config = dict(
    num_hidden_layers=17,
    experts_per_token=2,
    d_shared_expert=192,
    router_score='sigmoid',
    routed_scale=1.0,
    lr_router=0.00183,
    num_attention_heads=12,
    vocab_size=32000,
    rope_theta=10000.0,
    init_std_up=0.0482,
    beta1=0.9,
    warmup_steps=200,
    schedule='cos',
    batch_tokens=131072,
    z_loss=0.0001,
)
Below are experts of layer 7 (counted from 0) of a mixture-of-experts language model. Rows are named router (the router's row for the expert) and show model dimensions 128-191. Each number is 128 + 32 x the weight over its row's rms, rounded and kept within 0 to 255.
After each expert's rows: a language model's description of what the expert responds to. This comes from a sample of Wikipedia text that the model never trained on.

# expert 5
router [142 134 104  91 123 150 170 123 144 179 163  89 106  98  94 163 135  92 128 110 180 170  99  78 149  37 123 207 129 112  54  80 124 142  92 144  93 128 156 142  99 140 140 138 109 136 139 126 122  61 144  83  85 122 104 145  83 133 149  74 132 170 132 155]
Commas ending clauses, list items and names, also hyphens in model codes and nationality adjectives such as American and British.

# expert 29
router [124 107 116 151 117 131  98 134 194 159 105 110 156 124 126 119 127  95  91 122 135 125 183 127 138 135 109 161 145 144 112 118 123 146 164 144 117 128 129 143 105  50 110 153 167 183 135 190  94 125  47 187 134  66  84 104 159 149 119 159 131  83 150 101]
Given names and surnames of people, such as John, William, David, plus place names like York, Phoenix and Houston.

# expert 19
router [138 146 109  83 129 105 126 110 100  88 167 169 157 143 177 163  85 193  98 146 170 111 167 142 169 107  97  94 122 100 102  95 212 165 150 141  80  90 174  73 174 175 159 137 161  88 152  96  96 101 157 124  82 104 169  92 103 163 117 123 184  95 160  96]
First names such as David, Robert, Stephen, frequent the before noun phrases, and pipes or dashes in tables.

# expert 4
router [133 137 117  89 145  96 127 105  92  82 170 170 154 148 175 153  80 189  89 156 176 112 165 140 162 107 102  97 123 110 112  93 217 155 147 151  83  95 178  77 171 167 151 137 155 100 149 104  95 103 163 106  89 107 171  91 103 170 132 101 177 103 162  96]
Separators and dashes in tables and gene-ontology lists (; — ) |) plus main verbs after a subject, like is, won, began.

# expert 7
router [ 79  89 126 123 150  70 192 103 124 125  82 139 108 160 113 133 106 172 125 135  72  39  64 158 129 137  97  94 111 145  95  74 155 105 152  93 106 141 144  99 209 148 166 120 126 120 126  52 151 126  97  92 102 150 140 125  74 118  87 184 109 169 116 112]
Opening parentheses before abbreviations like (MASS MoCA), capital first letters of words after spaces or quotes, and section markers ===.

# expert 9
router [ 79  53 160 150 149 170 131 123 141 118  98 125 151 114 123 182 183 105 136 105 169 110 163 163 112 119  97 135 143 112 149 168  59 111 142 114 154 132 124 160 136 111  82 107 129  95  79 118 141 109 118 108 174 160 114 143 130 138 146 137  90 110 117 142]
Articles and possessive determiners starting a noun phrase after prepositions; e.g. the, a, his, their, its.

# expert 20
router [149 140 112  72 137 101 132 109  90  83 168 177 168 148 174 168  86 185 108 155 169 118 164 147 162 105  92  89 119 103 106  94 215 159 147 157  84  95 191  73 168 163 153 143 158  92 145  97  98 103 162 108  79 115 173  89 115 154 125 114 172  98 164  94]
Subject and object pronouns such as He, she, him, It, Thai script bytes, and word endings in foreign place-name titles.

# expert 31
router [132 180 124  94 108 163 166 157 127  74 146 137 167 176 215 107  97 198  96 137 159 182 111 106 161 125 122  73 189 141 147 116 180 146 124 150 117 144  98 128 149 105 128 119 133 105 136 125 112 128 137 140 147  70  93 121 157 130 131 149 152  94 155 122]
Opening or middle pieces of uncommon proper names, chemical or species names and foreign script, such as Gisel-a, Ri-fasutenizol, la-dan-ifer.

# expert 24
router [172 156  80 160 119 156 102  60  73 169 155 150  71 149 167 126 132 162 111 112 117 147 170 115 132 147 120 111 184 174 136  99 176 199 132 165 132  61 142  98 107 121 104  85 122 137 106  96 197 125 107 141 131 147 138 118 143 144 127  73 133 128 138  78]
Month names in dates, and line-opening dashes or pipes starting infobox fields or table rows; e.g. September, -, |.

# expert 1
router [149 134  96  84 155 130 178  56 165 146 169 144 155  99 144 161 153 140 166 158 170 162 134  76 158 191 114  87 163  96 152 116  79 154 194 108  96 152 151 123 155 117 103 148 104 166 139 140 147 127 111 149 128 151 134 140  79 159 137 116 164 103 166  77]
Adjectives and participles before a noun or after was/is, such as new, known, former, local, same, altered, adjacent.

# expert 13
router [186 130 131  92 163 105 105 149 132 110  90 170 108 112 110 156 179 103 123 118  91  72 126 155  92 155 135 120 118 100 176 191 128  68  87 117 127 147 104 130 150  74 143 115 141 137 123 122 110 138 125 139 134 100 139 163 146 100  99 131 107 123 109 126]
Conjunctions, auxiliaries and pronouns joining or starting clauses, such as and, was, is, to, he, it, while, until.

# expert 26
router [136 144 110  85 139 111 128 105  92  85 174 173 157 150 178 164  96 185  97 167 178 113 157 147 161 113  87  80 106 109 108  99 209 156 145 160  81  79 178  83 165 165 158 143 150  95 142 112  99 100 165 117  94 119 176  95 110 165 114 125 178 106 164 104]
Sentence-final periods, dots inside web addresses, table pipes and line breaks, plus There, they and we starting clauses.

# expert 23
router [136  82 112 194 150 142 139 101  76 196  98  71 150 134 105 141 137 140 144 137 159 169 104 135  97 139  57 132 127 101 160 123  94 112 122 147 137 160 165 169 121 110 160 101 132 129 182 159  92 128 121 185 142 117 136  89 180 130 105 151 173  99 137 137]
Prepositions after a noun or participle, such as designed by, absence of, care for, with, during, including, before the or a.

# expert 8
router [135  85  88 150  60 127 144  62 165  74  73 122 164 162 145 169 121  80 160 153 103 113 141 161 161  88 144 161 151 109  96 112 149 137 159 150 121  99 120  92  65 168 196  53  94 182  96 131  81 103  98  48 132 185 156 134 121 155 166 157 166 107 100 131]
Sports nouns in athlete and club articles, such as team, season, League, Cup, player, coach, including fixed names like Pro Bowl.

# expert 17
router [177  93 137  87 134 125 148 142 167 147 167 199 101 144 114 144 171  76  90  96 130 113 111 168 151 174 108 218  88 105 128 154  94 134 140 114 163 174 120  99  80 200 195 181 124  48 135 154 128  78  62 137 113 139 165 110 126 127 111  73 125 177 142 101]
The preposition in or In before places and topics, such as Education in Ontario, plus within, among, and colons after list labels.

# expert 0
router [179  74 131 170 153 157  94 120 137  84 128 119  73 153 151 120 114  88 145 120  96 140 105 115  97 109 106 157 201 141 143  92 180 125 115 138 130 107 100 165 168 107  37 123 142 155 129 169 109 127 147 126 131 154  91 145 133 132  91 167 122 110 158 103]
Common nouns after an article, and name heads like River, Road, House, Lake; e.g. government, water, building, school.

# expert 30
router [125  87  73 102 144  67 158 109 106  93 151 158 152 107 173 130  90 169 166 115 143 165 140 133 138  84 162 125 138 172 122  53 155 133 160 169 114 131 143 149 183 169 134 159 148 164 123  90 126 107  98 123  80 138 152 106 154 126 125  92 145  60 130 120]
Closing brackets, quotation marks and possessive apostrophes right after a word; e.g. International's, (acoustic), "groove".

# expert 28
router [ 32 124 113 122 127 116 126 186 110 108 167 152 121 135  83 137 163  57  86 156 170 114 127 100 134 100 150  91 171 119 107 162 138 107 145  56 127 123 138 120 160 103 173  95 135 153 155 161 120 140 162 167 128 139 138 114  93 144 179 113 114 181  95 133]
Pipes starting table cells before team or person names, commas and and in lists, and country codes like ESP, USA.

# expert 16
router [112 169 157  91 115 134 158  85 104  97 129 104  86 161 143 120 106 188 118 112 104  93 125 180 102 204 134 189 127 187 110 173  66 136 167 141 139  96 105 108 100 158 159 147 115 180 130 119 129 112 160  84  96 125 189 115 177 117 186 132  92 139 193 113]
Middle and final word pieces of non-English surnames and place names, like Már-que-z, -ić, -ski, -abad, -yuki, Berg-gren.

# expert 21
router [124 131 145 114 134  88 139 178  63 150 159 113  97  92 207 155  72 119  99 121 138 140 152 172 134 135 116 127  92  66 186  95 177 157 129 137 124  94 100 118 142 137 190  55  88  72 104 112 132 112  99 121 161 102 153 102  66  97  32 113 165  64 140 139]
Single capital letters and pieces of acronyms or initials, plus fragments of non-Latin text; e.g. DLR, U.S, D.M.C.

# expert 3
router [122 169 117 106 143 227  69 109 135 182 175 169 130 145  83 121 110 218  96 155 107  59  95 128 161 144 155 106  94  77 153 133 116 111 127 175 125 129 141  89 142 145  83 113 136  61 160 120 124 151 204 118 156 148 116  86 129 138 144 140 149 135 136 156]
Opening pieces of words and names, often prefixes, split from the rest; e.g. re, un, con, De, La, San.

# expert 11
router [145 129  92  72 124  87 115 102  87  94 174 164 158 131 180 137  86 183  98 149 154 112 164 141 162 104  93  92 112 106 104  89 216 157 140 137  87  82 167  76 165 169 151 131 147 103 137 100  88 101 150 122  86 108 165  78 103 165 120 109 176  93 152  99]
Table cell pipes and numbers, chemical-name brackets, foreign name pieces such as ucci, ş, ň, and some words like studied, born.